Weights of a small mixture-of-experts language model, trained from scratch on English Wikipedia: 96 SwiGLU neurons an expert.
Below are experts of layer 8 (counted from 0) of a mixture-of-experts language model. Rows are named router (the router's row for the expert), gate (a neuron's input weights, with its number), up (a neuron's input weights, with its number) and show model dimensions 0-255. Each number is 200 + 30 x the weight over its row's rms, rounded and kept within 0 to 999.
Before each expert's rows: a language model's description of what the expert responds to; "comes after" lists some tokens at least twice as common just before its tokens as in all text. This comes from a sample of Wikipedia text that the model never trained on. Tokens count by the router's weight.

# expert 22
Word-initial stems. First pieces of lowercase words split into stem plus ending, like rel(ieved), appeal(ed), dec(ide), cont(acts), plus the words Award and list.
comes after: " and", " a", " the", "==", " was", " to"
router,197,229,243,210,195,203,179,133,177,223,223,274,196,226,228,159,164,183,203,240,189,201,201,214,212,188,186,204,150,194,209,178,193,199,164,203,212,198,202,163,228,147,199,210,190,217,185,207,158,166,221,211,148,206,190,252,173,253,254,233,191,225,229,185,230,180,248,213,128,164,216,218,187,219,279,185,186,157,214,192,141,193,254,201,233,214,233,166,132,165,224,227,243,173,169,177,225,181,203,210,120,165,186,173,149,176,208,181,208,253,207,236,178,217,193,207,179,238,174,198,193,225,210,176,244,208,184,177,181,189,209,191,199,224,196,171,188,138,232,187,184,196,231,199,166,179,229,204,248,199,240,214,175,221,228,206,214,193,196,222,183,154,213,168,190,250,200,192,257,187,161,146,215,187,245,200,211,153,198,223,170,179,193,221,150,131,195,209,176,209,141,203,209,186,151,223,197,216,194,186,139,196,214,200,203,229,168,211,196,209,222,191,215,174,291,204,237,166,219,166,158,154,217,241,185,243,225,198,238,221,181,196,244,183,236,221,227,207,197,182,173,200,211,205,249,237,237,208,193,106,145,219,243,214,243,166
gate2,262,202,151,221,238,164,140,115,208,215,202,172,198,197,177,180,197,185,202,226,178,248,209,238,165,199,206,231,155,207,200,178,195,228,183,173,175,251,162,228,218,184,195,195,232,213,183,214,234,137,191,267,177,242,240,232,230,182,210,208,222,241,195,176,237,218,200,227,163,185,169,191,195,258,228,183,183,219,180,161,214,180,226,221,192,198,197,153,141,155,246,136,153,204,213,212,173,234,191,200,164,168,197,224,186,171,164,162,176,219,247,252,202,225,172,194,153,164,181,200,210,209,190,200,249,135,190,236,192,228,205,198,201,197,172,223,199,212,185,229,190,214,200,213,170,215,259,192,217,181,211,186,174,227,207,188,196,167,209,256,202,199,292,191,155,205,174,187,173,226,192,224,257,213,188,215,210,169,186,252,187,228,192,206,190,140,207,215,195,234,170,214,184,122,179,209,206,211,220,165,220,242,211,238,250,227,219,165,149,211,187,122,232,194,216,185,250,153,189,133,220,170,171,206,194,231,207,204,240,159,186,183,186,191,251,206,174,191,196,195,195,165,140,174,252,247,188,213,215,186,145,201,221,222,209,136
up2,238,199,174,205,182,212,184,199,206,253,157,205,208,190,217,173,235,263,200,208,221,192,161,229,198,188,186,194,128,196,188,206,182,235,158,265,234,232,160,194,207,230,252,222,207,197,173,207,169,253,231,196,177,208,225,195,201,156,241,228,191,263,144,218,150,197,233,201,187,193,241,183,239,206,191,192,176,194,197,180,216,222,201,220,232,200,180,172,190,139,147,176,219,241,181,238,190,197,187,238,134,207,150,160,208,223,168,214,183,184,250,196,261,185,217,211,221,245,157,237,206,214,240,246,169,174,213,215,186,229,240,187,192,199,235,180,216,208,238,236,164,161,232,144,157,215,197,194,176,175,193,216,270,189,205,159,168,177,209,222,201,187,214,214,188,216,213,221,189,223,166,208,232,223,203,207,194,241,162,229,197,205,173,194,235,216,231,190,214,231,261,243,187,256,191,226,225,214,208,194,230,245,167,249,217,174,195,140,157,130,201,217,119,252,205,188,203,185,210,189,187,199,229,209,209,218,135,176,185,221,161,163,173,176,211,227,213,294,201,206,261,145,170,232,214,163,144,220,206,247,226,207,242,169,192,192

# expert 18
Nationality and possessives. Possessive pronouns and 's, nationality adjectives and country names, such as his, their, American, British, United States, Colombian.
comes after: " the", " United", " of", ",", " in", " South"
router,178,181,171,212,237,222,147,222,182,234,226,197,195,256,213,169,202,184,235,183,183,187,217,206,192,241,243,183,179,225,186,173,211,188,199,181,202,170,172,169,240,216,194,185,179,235,200,165,169,223,272,189,192,161,226,196,128,219,226,221,181,205,170,178,228,214,236,182,230,179,224,221,181,240,256,197,165,124,211,178,167,218,237,214,187,230,236,186,177,177,208,192,178,241,154,182,246,214,226,215,200,190,201,180,204,176,240,211,196,178,212,187,155,235,214,215,158,270,282,252,175,227,200,189,189,164,217,216,179,204,181,184,183,192,226,122,206,181,182,128,179,214,236,170,232,186,246,173,199,169,183,232,220,167,225,199,199,182,221,248,208,170,190,191,161,226,155,176,223,205,157,158,160,172,214,191,262,190,189,166,253,141,184,220,201,144,116,150,213,192,181,194,227,199,197,244,224,206,197,243,169,191,197,207,218,213,226,216,194,218,216,178,250,174,205,220,254,192,244,177,182,234,256,201,178,199,187,200,158,201,237,219,217,168,229,266,286,175,174,176,204,263,204,239,235,227,230,246,189,205,177,208,205,249,164,201
gate1,198,159,155,226,197,222,222,233,160,193,199,190,168,263,162,241,212,215,169,141,170,208,189,195,174,189,215,215,194,177,214,199,180,185,186,212,226,210,178,215,217,204,237,234,255,238,153,280,142,169,258,212,218,145,176,187,177,213,171,198,185,158,182,205,211,191,207,201,135,125,218,192,198,207,162,170,203,151,215,183,259,182,203,196,143,177,231,208,146,243,167,218,259,213,166,245,228,245,204,250,231,219,233,179,200,177,119,187,181,209,256,144,223,217,181,201,171,196,183,160,216,244,175,237,196,154,196,208,218,219,234,187,184,144,198,141,177,152,205,163,209,257,217,165,224,194,182,188,188,210,200,198,241,187,188,232,243,209,181,224,223,198,195,176,199,222,173,242,209,232,224,197,192,218,203,176,218,191,152,193,153,166,182,197,186,144,206,184,226,168,171,194,171,189,217,228,161,167,188,215,165,205,215,193,150,227,187,207,149,199,187,237,255,190,196,159,177,226,214,182,208,160,220,137,226,231,189,162,224,186,205,185,248,166,154,203,260,269,239,207,216,239,224,219,216,171,173,210,190,227,201,199,205,153,230,246
up1,227,232,174,151,176,229,217,197,199,137,186,197,182,190,218,217,255,218,158,172,196,179,202,197,178,159,210,225,204,192,198,150,150,264,178,196,178,210,218,262,224,191,273,207,229,174,207,285,219,185,228,187,150,223,134,182,203,194,202,236,204,156,232,248,193,192,232,225,123,206,242,192,215,215,147,142,167,200,197,216,245,248,220,164,234,241,194,230,168,215,186,254,211,245,204,204,158,196,210,186,228,215,219,186,222,187,159,214,228,197,237,235,220,232,214,218,205,188,166,167,222,231,202,166,237,231,171,199,187,155,215,262,161,206,182,180,198,176,212,141,183,203,193,236,210,199,241,175,221,207,187,176,173,188,211,147,214,186,184,213,215,184,207,187,226,173,198,203,177,201,213,252,210,153,240,219,138,222,142,246,173,187,175,252,171,181,153,168,251,165,155,224,212,154,179,207,201,238,156,231,240,235,248,205,170,199,264,199,188,165,197,185,190,181,205,176,212,178,202,177,205,232,218,163,214,199,258,118,177,160,214,233,224,216,186,192,222,202,195,240,287,183,207,199,228,201,173,230,205,201,186,208,176,204,213,160

# expert 4
Table cell separators. Pipe separators ending a cell in wiki tables after a number, name or percentage, plus semicolons in squad lists, e.g. 68.4 |.
comes after: " ", ")", " 0", "%", " 1", " 2"
router,145,208,221,206,234,185,159,141,140,223,224,192,171,241,181,210,187,166,212,207,224,190,172,188,179,237,189,180,179,233,229,154,181,207,207,224,198,202,202,169,212,205,181,175,154,227,193,195,178,236,216,245,189,196,204,253,157,240,222,176,211,236,180,168,197,173,237,237,163,175,178,216,190,260,226,149,155,162,217,211,176,171,207,198,209,216,199,153,192,138,161,211,221,211,214,189,193,190,213,152,170,152,201,171,182,100,246,163,224,204,169,208,178,223,196,232,188,247,191,207,201,130,211,150,225,211,220,179,195,173,153,202,190,217,175,174,197,108,196,173,199,203,259,200,187,167,246,199,248,211,199,246,187,163,164,174,221,194,226,185,192,157,200,183,165,270,218,174,220,211,163,136,199,141,151,211,211,175,169,203,197,188,160,218,164,204,153,185,234,234,180,198,200,243,176,205,179,170,163,211,178,195,152,186,190,256,234,234,192,177,209,197,247,203,195,182,255,262,233,230,181,196,213,190,123,221,157,207,218,195,203,191,218,211,175,206,234,208,168,162,192,253,214,210,247,188,277,197,187,206,164,234,223,236,174,182
gate2,192,202,181,256,168,159,203,130,152,184,224,200,155,224,185,201,240,201,157,178,195,216,186,245,235,203,144,199,233,256,187,181,222,221,196,169,210,195,214,222,213,247,252,233,140,179,219,212,127,177,198,210,217,206,192,174,237,235,194,171,181,156,192,191,219,221,211,189,185,194,251,196,204,207,204,213,191,112,243,195,207,209,251,185,167,198,239,246,198,184,269,242,169,224,160,196,211,189,199,174,119,259,209,196,233,192,146,264,202,213,243,234,222,211,130,241,240,199,233,239,211,175,194,192,223,138,179,151,211,183,222,194,207,238,207,227,227,219,214,179,229,226,235,176,202,191,205,164,200,197,195,199,218,210,247,141,170,173,202,167,214,238,175,176,218,176,233,163,256,164,226,199,196,176,180,181,185,213,112,203,211,201,205,226,185,215,178,222,163,158,152,189,214,185,171,258,193,189,220,208,165,191,196,195,166,177,210,263,186,176,168,168,199,182,184,159,177,194,189,181,236,207,157,213,155,189,177,179,201,215,220,237,215,159,209,115,215,236,209,193,231,204,213,244,196,178,208,273,175,187,213,244,222,177,208,214
up2,220,192,206,232,205,191,183,153,178,206,166,231,216,166,205,169,194,210,195,158,193,183,206,217,214,153,216,217,199,206,195,197,164,300,231,215,195,245,214,208,202,236,199,187,151,191,172,243,207,250,208,235,216,191,206,170,197,249,235,199,241,140,219,206,181,206,122,182,226,226,266,160,251,205,236,150,185,141,211,177,193,211,223,191,254,219,245,232,195,214,230,189,151,225,199,283,204,246,198,199,147,235,204,249,184,210,137,238,193,198,212,119,204,222,161,181,200,226,214,231,194,268,156,216,241,181,176,213,198,210,182,172,167,232,159,170,213,238,210,153,226,216,168,211,218,186,202,150,205,191,255,181,206,144,147,262,179,149,152,173,220,224,194,195,223,225,209,233,175,243,199,219,251,168,162,227,213,180,183,201,239,203,195,218,220,234,197,171,179,209,199,247,155,221,185,236,187,206,250,209,153,232,172,197,175,206,184,216,216,216,200,207,194,176,174,219,189,196,193,249,171,152,200,210,167,196,182,235,251,188,205,185,188,147,209,207,160,245,217,211,233,183,193,193,198,183,161,289,214,185,212,175,212,174,226,234

# expert 12
Number digits. Digit tokens and spelled small numbers inside statistics, tables, times, ISBNs and dates, such as 145, 57, four, five.
comes after: " |", "–", ".", ":", " (", ","
router,163,249,185,185,191,199,180,167,176,215,166,243,173,229,192,200,126,185,207,191,223,180,164,228,203,186,206,172,220,197,213,176,171,249,219,224,254,201,194,116,222,188,134,196,168,214,209,178,166,194,275,221,180,205,182,194,166,243,235,230,192,235,266,172,204,198,231,212,235,172,153,220,208,230,180,200,193,160,191,163,196,155,244,213,210,227,244,134,146,215,194,245,163,219,206,218,208,208,232,171,146,160,197,167,217,102,233,205,196,206,198,155,201,225,189,189,173,214,226,195,211,200,176,215,176,213,174,197,167,152,156,212,230,222,203,178,206,185,169,159,133,207,251,164,169,170,216,205,195,188,232,200,192,232,213,224,243,138,227,183,255,219,192,212,127,246,204,164,221,184,195,191,202,163,214,185,250,209,168,222,239,158,173,195,231,157,126,141,220,209,182,188,201,246,185,200,217,217,180,217,176,209,198,213,161,178,216,255,227,229,209,227,172,225,197,177,239,176,237,200,154,198,213,228,195,237,206,188,234,181,222,183,192,163,208,184,270,220,133,201,219,212,216,238,216,184,213,218,203,208,139,201,225,199,180,147
gate1,222,175,207,278,198,150,205,173,176,195,242,220,266,136,178,156,210,199,204,204,197,200,240,204,241,255,192,172,209,262,186,140,222,239,140,221,211,200,201,150,214,188,212,203,203,218,240,190,192,207,190,165,200,192,166,184,164,173,184,184,237,230,212,176,225,155,210,204,240,236,229,184,154,257,207,223,168,158,224,224,195,279,260,226,191,175,239,199,189,199,194,169,212,178,171,201,215,178,159,226,225,232,192,144,193,208,175,220,227,193,159,199,246,181,188,204,198,198,182,223,177,193,133,217,118,202,218,209,160,181,187,231,240,206,150,182,207,225,224,169,234,232,190,247,181,176,223,170,179,229,184,210,164,185,182,187,203,201,182,274,210,207,213,231,187,210,168,229,197,220,148,140,256,189,182,176,220,156,188,210,186,242,229,163,177,163,211,210,208,310,172,242,191,200,187,222,239,206,222,257,208,253,228,237,174,205,183,175,205,171,229,208,223,201,213,163,193,262,147,196,232,247,252,191,233,168,208,190,212,184,198,148,204,192,194,171,192,174,187,247,152,212,202,193,199,203,228,208,251,221,204,152,221,189,201,210
up1,125,220,220,212,174,183,157,165,188,267,206,210,192,219,210,179,226,214,199,186,212,186,146,203,173,183,242,228,210,156,180,229,188,255,163,253,215,218,221,210,170,192,208,189,202,210,223,214,182,181,163,201,194,212,109,261,226,234,249,231,227,132,158,223,158,191,164,219,222,157,220,155,224,219,234,184,175,217,185,192,227,205,204,192,195,185,161,218,187,155,189,204,230,249,225,211,240,202,200,178,182,183,207,218,226,234,189,198,152,204,182,205,154,208,212,249,180,232,153,235,258,225,230,223,212,245,143,197,217,269,175,222,184,152,251,219,179,186,221,216,152,267,172,204,248,221,241,151,225,216,192,160,222,186,252,179,185,194,204,223,174,205,198,179,243,185,207,148,225,169,168,177,188,187,202,231,255,208,217,196,256,210,226,192,176,165,180,163,158,201,184,234,224,187,204,223,239,182,177,195,203,264,194,200,226,173,155,165,219,199,197,224,213,202,180,234,190,240,151,225,230,179,257,203,226,134,209,165,223,202,231,217,141,225,224,198,158,197,235,261,246,219,188,223,203,198,145,179,228,190,210,177,225,152,214,243